Weights of a small mixture-of-experts language model, trained from scratch on English Wikipedia: 154M parameters, 1547M tokens.
Below are experts of layer 8 (counted from 0) of a mixture-of-experts language model. Rows are named down (a neuron's output weights, with its number) and show model dimensions 0-63. Each number is 128 + 32 x the weight over its row's rms, rounded and kept within 0 to 255.
Before each expert's rows: "raises" lists some tokens whose logits its average output raises strongly, later layers aside; "comes before" lists some tokens at least twice as common just after its tokens as in all text. This comes from a sample of Wikipedia text that the model never trained on. Tokens count by the router's weight.

# expert 67
raises: ",", " at", " in", " of", " on", " "
comes before: " |", ",", " (", "\n", ")", ";"
down0 [117 102  73 137 111 101  89 132 119 107 115 168 105 210 146 109 136 137 106 143 102 145 120 106 179  98 102 122 172 111 115 120 137  94  87 171 131 109 146  82 114 148 146 146 164  79 108 167 127  80 142 112 122 126 131  91  82 103 142 166 115 167 182 107]
down1 [ 83 135 130 140 126 146  99 113 122 189 184 145 147 122  82 158 111 138 156  60 128 113 151 119  99  90 130 139 152  78  52 134 133  90  63  83 124 117 146 214 136 152 127 122 130 172 118  66 103 141 138 114 152  71 113 146 103 151 156 166  63 167 121 144]
down2 [122 176  95 183 107 144 147 127 161 112 100  88 197 110 188 123 123  98 153 149 143 121 137 112 121 107 188 146 125 141  98  65 128  99 162 117 179 162 122 128 102 167 101  91 127 115  75 108 167  65 109 150 191 131  67 180 170 137 141 156 139 134 135  80]
down3 [138 129 150 126 121 101 107 207 165 145 180 152  99 151  98 110 183 114 142 173  63 151 110 120 115 152 118 218 137 106 128  40  97 136 123 132 139 140 116 141 177  83  95  81  29 152 131 112 127 181 163 115 120 166 140 160 147  91 145 147 172  95 172  89]
down4 [175  77 157 117  64  86 161 111  40 153  96 141 122 145 112 205 124 108 155 150 149 157 147 127  91 124 167 150 170 168 121 158 169 135 116  36 119 170 127 155  66 170 153  78  84  98 154 155 166 126  93 134 157 138 104 115 131  40 145 116 139 171 120 122]
down5 [149 162 116 180 136 158  83 139 195 148  42 118 109  77 128 163  97 128  87 173 141 136 185 106  77  61  99 112 117 125 102 165 114  85 164 125 137  91 121 140 131 126 125 169 181 101  85  83 120 103  98 144 145 100 134 122 196  93 111 115 130 145 139 124]
down6 [ 75 167 152 158 168 162 136 137 123  88 142 126 138 157 147  96  91 103 110 157 127 117 165 115 150 126 126  84 114 149 155  96 150 127 130 115 110 139 198  94 114  89 168 122 148 147  84 139  84 114 136 144 137  48 166 116  59 232 140 122 101  84 127 165]
down7 [100 166 130 121 103 130 119 151 104 126 126 145 152 119 149 125 117 133 113 135  86 174 100 111 110 138  93 149 113 133  85 125 199 151  84 120 127 143  92 103  91  76 163 124 114 134  69 116 127 109 176 108 174 162 150 140 123 196  85 125 100  90 192  87]
down8 [ 79 125  56 119 133 154  77 120  94 146 118  74  78 132 121 127 143  98 127 127  98 132 167 107  74 143 149  90 149  86 216 125 116 105 106 183 133 120  98  84 148 101 110 152 154 118 163 157 121  93 120 142 163 133 130 149 153 146 171 174  84  71 129  95]
down9 [180 150 136 125 117  98 120  78  81  92  85 202 146 118 145 143 146 113 124 102  73 152 128 150 157 137 136 116 134 126 164 127 191 131 132 131 127 144 160 168 102 122 188  99  94 164 178 149 185 169 171  94 186 161 132 126 131 124  89 108 117 139 143 103]
down10 [203 126 108 134 138 142 144 149 113 188 120 149 162 131  96 136 160 156 137  49 138 134 109  19 124 159 100 145 178 171  96 128 121  83 110 128 112 210 156 160 154 120 174 166 138 103 123 110 112 143 119 133 157 112 127  98 188 191 161 132  82  95 160 180]

# expert 73
raises: "===", "==", "====", "In", "The", "On"
comes before: "==", "===", "-", "|", "The", "In"
down0 [128 141  98 129 162  97 112 167 117 130  81 120 110 144 133 175 108  83 104 112 158 172 137 110 174  77  99  78 143 109  82 120 105 162 102 145  95 121 136 155 162 166 165 123 105  76  68 134 186 102 135 103 124 127 122 114 175 183 150 120 164 197 178 146]
down1 [116 135 203 171 146 113  94 103 100 173 119 150 106 107  78 128 108 125  96 132 116 193 169 146 132 198 128 196 155 102 124  95 129 115 161 148 132  70 126 150 130 117 117  94 140 119 135 153 112  94  87 125 138 149  86 110 154  93 121 119 121  93  69 141]
down2 [166 168 148 188 105 118 113 130  85 152 129 125 100 113 123 153 141 132 136 185 146 125 124 162 111 108 130 137  60  79 102  91 115 165 144 105 109 106 166  83  68 134 148 165 116 128 126  84 112  98 119 108 106 115 126  97  39  89 108 143 113 137  77 189]
down3 [ 54 105 133 157 162 125  95 168  97 173 115 169  92 183  91 164 166  89  92 166 115 173 127 154 121 109 136 116 145 135 103 108 144 149 153  68 101 163 132 111 115  86 156  46 114 114 119 154 166 116 130 103 166 106 146 106 139 112  97 137 165 132 169 129]
down4 [136 183 158  90 102 143  92  82 113 115 175  83 144 117  88  90  82 113 132 150 134 112 153  85 136 134 151 151 189  96 133 137  91 138 102 105 111 112 153 109 179 146 147 103 125  93 128 180 128 182 133  76 140 139 154 189 111 178  98 190 142 137  67 157]
down5 [172 200 187 145  99 161 110 187 167  98  58 104  93 132 131 106 104 124  62 168 100 152 150 157  67 155 111 120 129 136 114  96 111 116 102 153 200 131 110  94 140 130  89 161 182 131 130 134 163  77 135 107  47 158  70 135 143 120 142 141 155 141 183 104]
down6 [ 77 127 144 113 171 153 151 113  76 175 155 160 124 111  67 109 144 104 151 127  99 119 136 183 157  68 196  92  56 100 129 187  96 131 182 130  61 155 116  95 141 119 207 199  94  94 113 110 184 151 168 113 134 138 172 105 154 119 127  99  98 132 154 133]
down7 [131 102 102 222 100 158  74 111 122 158 160 180 147 164 169 194 151 128 132 107  93 110 137 173 141 168  74 151 131 171 152 153  96 134 149 150 146 100 130 127 148 137 134 133  86 123 133 117 144 150 152 158 113 137 161 131  99 124 142 197 119 109  70 109]
down8 [142 167 126 124  57 129 136  98 129  77 127 155 120 145 106 198 104 163  95 164 127 130 129  93 164 131  87 128 139 131 105 171 105 187 150  81 148 130 100  82 208 120  54 113 129 159 106 165 133 152 131  59 107 169 165 121  77 152  97 156 165  79 139  97]
down9 [129 151  92 154 127 105 123  96  50 118 123 141 117 139 167 108  80 129 151  91 160 101 156 133 117 104 156 161  92 173 148 122 107 137 141 143 103 119 142 112 172 106 190 158 106 167 177 119 147 139 159  72 166 155 119 122 117 127 129 105 173 128 101 148]
down10 [177 150 124 188 156 139 144 106 148 192  92 133 148 115 128  91 143 124 125 142 152 168  82  98 101 104 158 144 126 125  68 134 157  90 112  69 134 109 155 166  94 145 131 128  75 160 171 120 167  46 106 151 130 117  82 146 116 144 101  93 184 145 139  80]

# expert 0
raises: ".", ".\n\n", "\n\n", "\n", ".\n", ";"
comes before: ",", "\n", " |", ".", " States", ".\n\n"
down0 [139 119 159 163 186 110 101 146  75 108 142 145 112  83 117 157 145 116 155  83 136 157  53 164 127 170 116 133  56 149 147 123 155 133 154  71 109 105  99 138 135 104 129 148  61  91 167 141 142 135 154 125 164 126  99  99 109  55 147  75  74 140 161 132]
down1 [ 97 122 107 171  95 111  95  72 159 146 105 177 120 115 132 154 122 104 200 162 102 148 181 112  83 148 110 126 174 127 143 192 113 118  87 177 148 156  91 132 113 107 111 133 139 119 159 106 159 128 152 105 119  97 162 112 145 123 133 145  88  97 148  86]
down2 [117 122 135 125  71 160 164  99 138 155 140 107 118 141 107 109 147 142 143 165 173 119 149 143 102 119 147 210 156 104 134  85  79  81 151 160 136 102 146 100 109 124 106 161 106 168 135 114 102 104 172 129  97 133  98 122 151 149 109 123 129 139 101 114]
down3 [146 197 125  82 124 159 118 119  85 146 156 138 110 105 179 124 131 117 100 101 129 177 142 105 149 138 161 202 112 187 172 143 213 115 103  91 110 161 149 162 149 119 103 125 149 135 125  68 109 156 134 123  89 145 119 111 122 168  79  90 105 106 119 156]
down4 [157 122 122 162 164 155  80 118 130  67 178 128  90 140 145 196 152 104 126 141 117 138 121 142 122 109  96 104 151 137 201  57 137  75 135 155 165 138 121 131  61  96 146 144 145 168 151 237 146 126 151  69  87 122 101 171  38 123 137 197 128  93 140 164]
down5 [112 104 107 147  90 138 119 155 112 100 121 119 119  88 133 125 148  85 105 133  99  82 108 112 160 150  86 124 157 134 152  81 109 126 141 128 109 110 159 116 100 115  94 146 110 130 127 124  82 151 128 109 170  92  81 170 141 133 150 158 143 214 144 109]
down6 [142 118 149 206 174 118 128 204  77 131 158 155 134 145 111 179  86 124 118  80 109 132  99 190 121 111 123  77 158 141 165  93  98  90  93 116 168 157 147 122  49 132 167  73  76 120 154 175 198 105 138 143  92 140 116 149 120 154 165 151  96 120 135 118]
down7 [131 118 182 123 103 170 139  97 142 120  66 139 111 139 186  91 150 111 150 168 186 107 136 100 148 125 165 147 100 134 106  70  92 120 158 149  64 126 121  75 112 167  63 181  94  97  87 145 130  94 129  57 100 104 115 191  86 125 189 113 113 133 190 128]
down8 [138 146 138 121 159 150 149 133 194 191 133 144 113  86  72 119 160 166  91  88 147  84  89 149 114 107  86 105 114 120 127 141 139 121 146 151  68 124 135 145  84 140 133 119 105 136 111 105  83 155 120 144 100  92 162 114  76 125 170 138 129 171 134 151]
down9 [112 163 133 166 160 165  79 142 130  93 182 134 158 130 135 103  93 152  64 177 122  87 120 164 124 122 125  79 134 164 103 107 107 142 163 118 122 137 138 131  34 175  66 110 121 133  97 125 123 148 138 132  68 122 148  99 111 128 147  99 145  95 100 102]
down10 [ 86  76 123 127 102  82 156 185 171 150 108 170 173 138  85 132 125 163 145 104 154 176 110  60 134 159 129 105 103  90 164  94 140 140  91 129 142 111 137 151 166 112 121 162 152  86 184 116 122  82 169 148 138 122 107 161 107 117 165 123 165 131 196  87]

# expert 75
raises: ",", ".", "–", ".\n\n", "\n", ".\n"
comes before: ",", "–", " |", ")\n", ".", "),"
down0 [131 169 128 113 137  88  94 119 129 128 157 103  87  97 138 137 133  98 125 117 137  89 103 126 145 107 103 114 123 117 102 112 159 139 145 141  88 103  90 119 124 139 139 125 148 126 138 131 114 197  93 105 127 178 176 132 208 144 153 149 190  98 158 138]
down1 [156 135 125 168 184 125 103  57 131 137 123 143  88 122 131 123  33 123 176 145 126 119 165 115 157  96 106 128 125 133 144 130 104 132 158 140 192 126 140 110  88 182 110 165 159 113  99 144 105 152 124 123 130 179 110 149 133 174  99 126 116 138 147 144]
down2 [ 97 191 174 113  98  93 123 183 104 106 124 178  60 148 130  86  84 117 146 149 122 170 177 123 154 107 125  83 168  89 119 205 121 110 108 122 175 150 115 122 114 108 115 114 162 116 120  46 125 118 149 105 127 130  80 122 140 152 118 156 108  46 124 106]
down3 [110 179 137 102  96 157 110 157 110 129 152 143 154 132 105 149 113 125  53 107 119 134 178 134  57 144 134 141 105 119  73 164 102 142 220 103  88 109 136 109  82 135 124 135 135 155 137  91 209 122 133  89 129  74 171 105  93 123  84 152 195  93 154  56]
down4 [ 84 151  97 156  90  91 131 112 103 148 151 159  73 102 131  70 144 105 121 185  84 149 118 120  87  99  78 148 147 165 149 168 163 101  75 192 154 125 147 140 107 149 129 171 181 174 132 186 174 155  73  92 115 144 128 139  87 131  97 188 125  76 170 125]
down5 [138 182  75 178 154  76 135 165 137  86 128 150  99 114  75  85  84 105 111 100 106 110 117 120 128  97 132  68 127 198  88 166 147 119 161 159 114 140 131 111 156 100 101 186 145 150 172 180 146 127 107 100 145 163 135 150 143 195 136 124 157 169 148 136]
down6 [131 146 151 106 103 169 177  93 147  86 129 173 110  58 179 165 132  89 153 122 114 183 106  65 109 159 113 152 165 142 114 118  66  95 104  83 198  86  98  94 174 137 196 100  74 153 113 105  82 103 110 137 155 167  80  91 118 109 151  90 142  94  64 140]
down7 [ 96 132 183 108 115 122 146 114 122  97  51 141 102  67 111 164  95 138 131 161  99 144 149 108 128 116 132 157 155  94  88 126  93 180 172  93  71 138 157 194  62  83  78 169 121 119 138 107 124  86  83 138 130  76 132 145 124 129 107 168 106 122 186 145]
down8 [146 151 120 174 147 143 125 119 157 142 150 121  71 110  96 118 148 108 108 209 158 140 117 117 104 128 178 121 120 142 180  62  98 123 112 127 108 141 136  91 132 165  78  91 107 120 131 136  86  84 128 166 158 108 190  45 146 166  80 124  90  96 140  91]
down9 [166  72 170 131 132  93 109 108  96 132 158 111 110 104 146 149 143 120 125 140 181 147  77 124 138 171 153 195  68 114 127 176 101 134 137  79  68 104 130 138 162 114  98  89 135 120 125 153 115 145 125 162 144 142 159 142 114  97 141 193  66 143 131 126]
down10 [117 124  83 121  82 132 145 158 165 147  74 129 140 100 106 148 117  82 134  74 132 104 102 113  80 100 163  76 103  75 103 131 115 141  95 100 108 135  95 129 100 120 129 147 138 130 101 150 178 149 143 110 114  96 154 153 120  95 147 147 106  80 149 110]

# expert 26
raises: "L", "S", "W", "A", "The", "B"
comes before: "The", "1", "born", "2", "A", "S"
down0 [ 98  63 103 168 199  71 154 117 110 173 163 100 125 125  88 135 163 107 175 102 157 139 151 123 140 164 196 139 165 130 134 167  83 143 159  87 154 153 137 182 128  81 130  78 106 136 199 157  85 120 114 129 119  98 121 134 109 191 115 121 142  97 100 147]
down1 [100 127 127  98 122 126 140 147  91 148 132  93  69 127  72  89 149 146 140 163 158 158  86  76 147 156  79  97 207 110 112 152 139 171  94 141 135 148 148  96 110 132 174 113 179 152 174 146  98 122 196 122 146 156 138 117 143 147  92 191  96  77 173 119]
down2 [182 116 140 109 103 100 114 141  72  90  88 118 160 134  57 106 142 106 122 104  79 123 115 105 130 117 148 149 141 136 134 117  61 115 148 114 110 141 151  93 161 146 142  94 148 160  52 123 153 170 145 165 135  96  97 171 165 135 107 197  63 101 122 172]
down3 [151 145 147 193  89 156 138  95 159 192 155 130 144 133 100 108 141 176 129 172 110 133 140  74 132 159  97 121 143 103 113 142 173 130 148 112  93 140  93 100  93 125  89 104 115 144 134 118 176 129 155 108 158  65 137 118 123  97 126 147 109 131  65 161]
down4 [171 109 106 118  97 158 113  87  87 149 155 125 154 128 148 123 111 103 122  47 167  94 140 158 110  93 163  73 162  75 104 128 108 111 156 169 113  78 125 117 155  56  91 141 134 147 130 121 170 180  94 126 148 164 162  84 100 142 155 114 186 146 128 145]
down5 [ 89 142 207 148 191  84 136  58 142 121  98 146  88 103 192 118 117 173 148 129 166  86 210 125 155 115 157 213 181  97 114 106 187 139 139 176 167 136 203 109 118 156 139  96 153 129 116  72 110 131  96 133 104 131 120 106 118 126 145 130 134 113 118 143]
down6 [ 84 117 119 140 118 124 151 140 205  94  82 140  69 122 138  99 120  36  97 136 122 158 114 125 147  92 160  73 130 152 102 133 129 124 122 137 155 148 155 167  77  93  97  86 167 158 148  59 108 130 159 142 183 111 105 118  91  81 153 130 110 184 199 117]
down7 [113  98 175 121  98  90 145 153 111 204  97 145 119 174 140 135 138 149 139 130  95 148 121 123  96  93 102 153 151  56 105 198 167 113 112 138 119 175 141 136  67 116 119 127 169  81 165 136  78 129 160 131 187  65 108 212  99 134 115 165 146 116  63 161]
down8 [142 172 131 101 202 137 160  99 108 104 120 143 144  82 173 193  99  87 108 198 153 139 116 209 180 113  59 112 177 105 143 125  93 133 100 106 107 101 157 121 132 127 122 117 118 120 117  75 174 179 148  89 144  78 175 138 125 149  77 146  96 134 135 167]
down9 [208 111 124 128 139 141 139 148 129 110 174 131 115 171 173 101 103  46  82 122 162 123 179 167 115 119 109 192 186 129  75 125 153 176 102  84 119 172 146 143 137 120 116 126 126 117 158  71 100 142  77 122 131 145 145 162 134 106  80 146  94 159 144 117]
down10 [110 191 188 146 129  98 174 144 165  92 116 139 102  82 157  97 107  93  75 214 113 201 127  72 123  97 117  74  96 127 128 153 112 150 154  96  91 141 123  99  91  95 124 136  76 157  91 179 102 147 142  98 128 128 115 109  43 110 103 110 122  66 154  97]

# expert 61
raises: "7", "4", "8", "ω", "9", "including"
comes before: "6", "5", "4", "7", "8", "3"
down0 [126 117 112 106  66 139 175 142 128 157 150 150 117 121 103  90 175 134 172 138 127 108  75 149 129 158 194 118 110 120 134 141 191 123 151 187 116  92 129  93 135 151 163 137  83 121  89 120 132 147  84 156  40  85 122  94 165  95 176 121  86  92 151 148]
down1 [172 112 122 129 111 146 142 118 155  83 149 132 124  37 161 152  88 131 168  80 176 103 136 119 124  89 128 102 146  81 120 131  45 141 109  97  95 173 130 137 128  97 135 109 130  66 105  97 113 123 142 152 143 131 153 122  99 126  87 161  87 182  78 131]
down2 [139 143  76 167 181  89 173 212  16 148 161  69 118 146 128 176 170 106 203 119 142 126  67 154 109 162 130 189  99 112 120 131 153  93 121 164  57 133 141 143 114 172 154 120 100  84 130 139 103 136 135 158 147 161 118 101 135 186 116 155 170 116  98 179]
down3 [100  71 121 199 209 145 148 171 154 112 134 134 205 130 103  80 137 143 129 101 207 115 128 140 113 156 123 159  86 111  86  77 154  84 195 152 174 186 147 174 124  93 115 136 128 122 139 150 113  68  87  98  67 175 125 129 150 116 129  99 162 171 120 165]
down4 [ 98 143  86 102 103 186 164 112  89 138 109 106 142 141 141 131 156 102 182 137 183 109 142 104 106  26 151  96 113  86 131 165 101 194 169 138  99 103  84 159 132 150 140 136  88 113 167 108 133 178 176 129 141  93 160 189 163  95 120 125 135 147 112 123]
down5 [126 135 190  54 115 147 149 122 144 130 155 125  69 123 137 172 111 104 177 176  83 141 111 133 138 176 116 151 120 126 138 175 131 185 151 176 180  73 132 167 162 168 193  97  99 118 175 173  33 173 172 100 203 149 140  97 144  99 145 185 119 153 103 172]
down6 [108 155 127 179 171 147 170 164 110 131 135 138  87 157 189 136 143 116 128 188 104  98 175 148 176 119  94  90 194 137 114 174 124  76 140 111 133 108 142 146 153 139 124 123 126 108 122 154 124  93  65 116  97 132 125  67  93 129 127 119 171 150 121  90]
down7 [149 164 145  73  99 158 154 173  88 154 146  93  63  65 138 143  97 136  73 151  85 143  78 130 198 128 147 110 153 114 153 124 165 103 228 145 187 124 120  97 169 111 134 131 169 134 133 109 131 101 149 143 132 133 133 105 131 106  85  96 199 201 100 124]
down8 [152  57 127 169 137 112 124 192 108 133 184 149 105 147 106  82 156 135  86 192 146  62  81 108 192 128 106 113 127 145  88  80 147 109 116 134 185 112 148 134  94 102 132 101 164 167 133 152  99  72 150 127 137 122 156 166 146 142 110 164 166 102 123 156]
down9 [148 135 146 111 105 170 170 130 152  99 131 129 126 101 152 142 190 107 112 154 104 147 176 112 183 120 111 147 154 188 108 101 137 101 155 141  87 141 112  77  80 117 110 163 153  93 168 110 151  68 144 115 119 134 124 164 112  95 135 178  81  84 108 153]
down10 [153 139 180 116 116 162 143 112  83 125 132 157 147 134  67  85 113 185 102 129 133 101  89 144 131 159  78  80 142  99 109  94 139 120 130 169 129 166 132 100 139 141 142  73 215 122 149 125 112 158  55 124 141 127 106 113 137 100  49 102 127 141 113  87]

# expert 28
raises: " However", " In", " This", " Following", " Additionally", " While"
comes before: " The", " In", "==", " He", " It", "The"
down0 [120  81 120  98  82 102 184 142 148  92  93 152 132 150 174 155 153 108 105 128 166 128 141 105 112 150 160 100 179 113 161 107 130 127  95  97 142 172 206 175 108 116 119 144 116 156 135  80 134 122 212  81 114 119 120 122 107 110 112  84 150 131  93 144]
down1 [ 81 123 166 119 101  96 100 119  61 143 174 156 103 163 174 139 196 156 160 140  72 172 153 202 115 127  70  94 147 116 127 106  89 124 122  82 151 170 150 120 118  77 166  64  89 184 126 142 119 104 106 101 151 115 132  58 116 151 128 155 166 105 103 108]
down2 [100 153 152 164  92 102 100 184 110  67 113  87 129 124 137 140 137 175 146 129 109 145 132 145 149 124 151 110 186 174 163 102  79 126 143 117 127 136  77 116  86 115 111 103  75 176 113 104 139 145  89 106  75 127 132 121 138 165 139 200  82  92 105  77]
down3 [145  71 146 155 115 147 113 153 120 134 143 131 163 185  91 129 116 151 140 114 128 117  93 102 123  84 143 136 118 152 115 121 144 195 162  71 119 125  99 181  85  72  85 150 129 166 135 117 140 129 125 111 131  73 168 119 142 170 109 168 156 162 139 139]
down4 [137 181 135 139 152 194 140 140 112 168 106 174  87 126 124 131 156 103 166 118 203 153 142 143 118  79 126  95 117 159 139 131 116 137  75 139 113 121  98 100 145 117 144 120 151 129 142  78 110 131 175 121 127 139 124  81  76  83 105  90 185 179 168 134]
down5 [ 94 183 102  75 100 112 153 140 153 165 152 147 122 119  75 103 150  84 136 157 127  87 160  91 142 167  95 139  65 162 101 140  57 100 127 106 143 144 170 154  47 135 118 169 112 146 139 149 163 113 123 100 104 148 100  91 190  58 100 121  90 110 127 140]
down6 [ 87 100 119 118  80 131 110 118 101 160 123 114 165 128 111  61 117 202  71 172 120 115 126 109 161 189 138  76 109 150 176 115 112 122 107 181  87 101 166 132 157 146  76  89 121  96 192 148 116 147  73 159 109 153 128 142 192 105 101 121 122 118 143 119]
down7 [122 134 142 103 111 120  75  75 121 131 116 157 131 137 134 228 128  69 206 125 157 143 201 106  96 124 134 172 198 118 103 134  98 134 111 151 113 132 110 127 134 172 127 122 115 148  91 118  47 148 113 142  66  44  99 146 132 142 139 129 148 132 132  95]
down8 [174 119 129 151 130 125 173 114 216 211 121 102 159 131 135 120 132 169 182 174  98  89 163 148  99 154 119 173  71 152  92 113 109 171 106 128 123 127 121  84  68 158 116 151  81 126 101 183 143 118 191 119  71  66 140  95 112 210  83 134 120 127  69 152]
down9 [124 149 126 109 169 127 150  80 159 169 118 121 129 119 138 162 131 184  82 122 167 126 166 113 139 102 106  66 102 119 148 124 125 158 149 120 121 153  98 116  53 165  89 111 132 121 110  71 175 169 155 101 114 135 110 100 112 155 126  92 164 154 165 145]
down10 [126 154 182 115 126 112 184 166 111 117 107 117  59 128 126 151 151 164 105 119 172 121  65 147 124  68 113 117 121  82 112  76 177 199  89 112 157 142 138 113 127 142 159 173  99 132 174 152  95 116 159 128 122 111 152 102 120 151 131 161 173  92 150 191]

# expert 33
raises: "0", ".", "1", "–"
comes before: "0", "1", "2", " |", ";", "–"
down0 [150 130 150 148 178  84 112 161 116 151 144  84 153 113  96 127 108 139  89  76 166  96 114 135 158  88 142 131 118 218 130 129  94 144  61 106 112 135 103 108 151 102 170 163  63 137 122 137 122  88 112  81  94 118 134 146  90 117 158 134 110 134 114 169]
down1 [138 149 120  92  55 124 138  99 179 114 146 121 180  98  81  79 116 125 132 142 144 132 164 159 112 135  67 165 168 116 110  95 122 139 130 110 152 142 154 132 125  57 106 137 182 104  77 193 136 125 157 102 137 115 104  67 101 125 152 157 181 105 120 154]
down2 [ 88 139 124  99 113 112 106 143 171 122 140 142 102 107 162  70  76 200 116 132 127 128  84 174 127  93 161  76 170 184 153 131  97 154 158 114  88 178 160 166 112 181 136 123  65 137 115 106 172 146 123 156 139 156 168 164 111 106 147 196  47 151 114 127]
down3 [156  78 166 155  91 104 123  98 122  96 156  94 165  67  75 139  87 199 182  91 151 205  86 120 138 192 168  63  67 124 166 114 121 137 110  98 120 129 110 130 126 114 116  99 140  99 106 121  95 105 118 105 165 108 154 109 180 159 134  93  68 117 162 137]
down4 [ 70  93 157 119  58 139  63 115 197  83  79 133 110 124 130 143 123 115 125 144 166 185 133 125 133 121  87  75 100 104  77 138 130 115 130 133 149 136 138 104 152  87  95 200 136 112  99 179  70  78 100 120 160 125 113 148 130 158 103 161 180 106 120 104]
down5 [ 81 129  69 117 184 120 155  90 149 111 128 102 137 101 174  62 150 136 105 118 145 124 132 167 138 150 132  74  85 123 118  73 120  92 168 153 133 130 173 134  99  85 124 124 146 182 125 179 102 112  71 105 120 154 155 106 157 104  92 136  91 181 134 180]
down6 [ 89 125  54  63 148 146 102 114  98 128 125 168 168 138 151 144 181 152 158 129 108  82  56 176 143 150 179 142 167  96 112  97 100 121 119 149  92 168  96  52 178 161 110 128 129 147  86 107 145 135 103 145  94 106 103  99  65 136  96 111 166 120 165 140]
down7 [146  98 120 197 104  92 153 151 160 188 127  93  93  98  92  79 112  87 111 112 198  85 160 108 179 112 159  92 115 103 142 133 149 181 125  99 148 118  89  93  58 123 140 124 152 106 111 139 152 121  94 111 170 127 130 106 167  97 124 115 120 156 118 127]
down8 [153 112 119 135 106 102  87 125 115 144 152 122 158 136 151 150 155  71 131 133 138 115  80 141 130 128 135  59 136 173 164 103 117 150 119 109 143  93 144 144 103 132 124  88 182 139 148 124 125 189 100 103 143 157 169 104  71 133 122 124 157 113  57 169]
down9 [134 104 124  89 137 116 132 136 140 117 108  98 116  78 128 121 115 126 126  80 147 131 196 210 104  90 105  99 170 163 130 131 121  45 151 139 143 114  93 159 134 142 137 108 101  69 120 156 145  21 117 106 160 116 140 134 135  74 117  99 182 125 122 103]
down10 [165  85  91 150 113 181 109 121 103 161 165 145  56 151 149 170 145 112 115 154 189  62 109 142  96 122  97 153 121 103 118 138 187 139 134  77 197 104  94 117  89 169 131 177 128 191 149 130 171  80 130 181 136  66  68 104 118 127 131  70  91  95 161 149]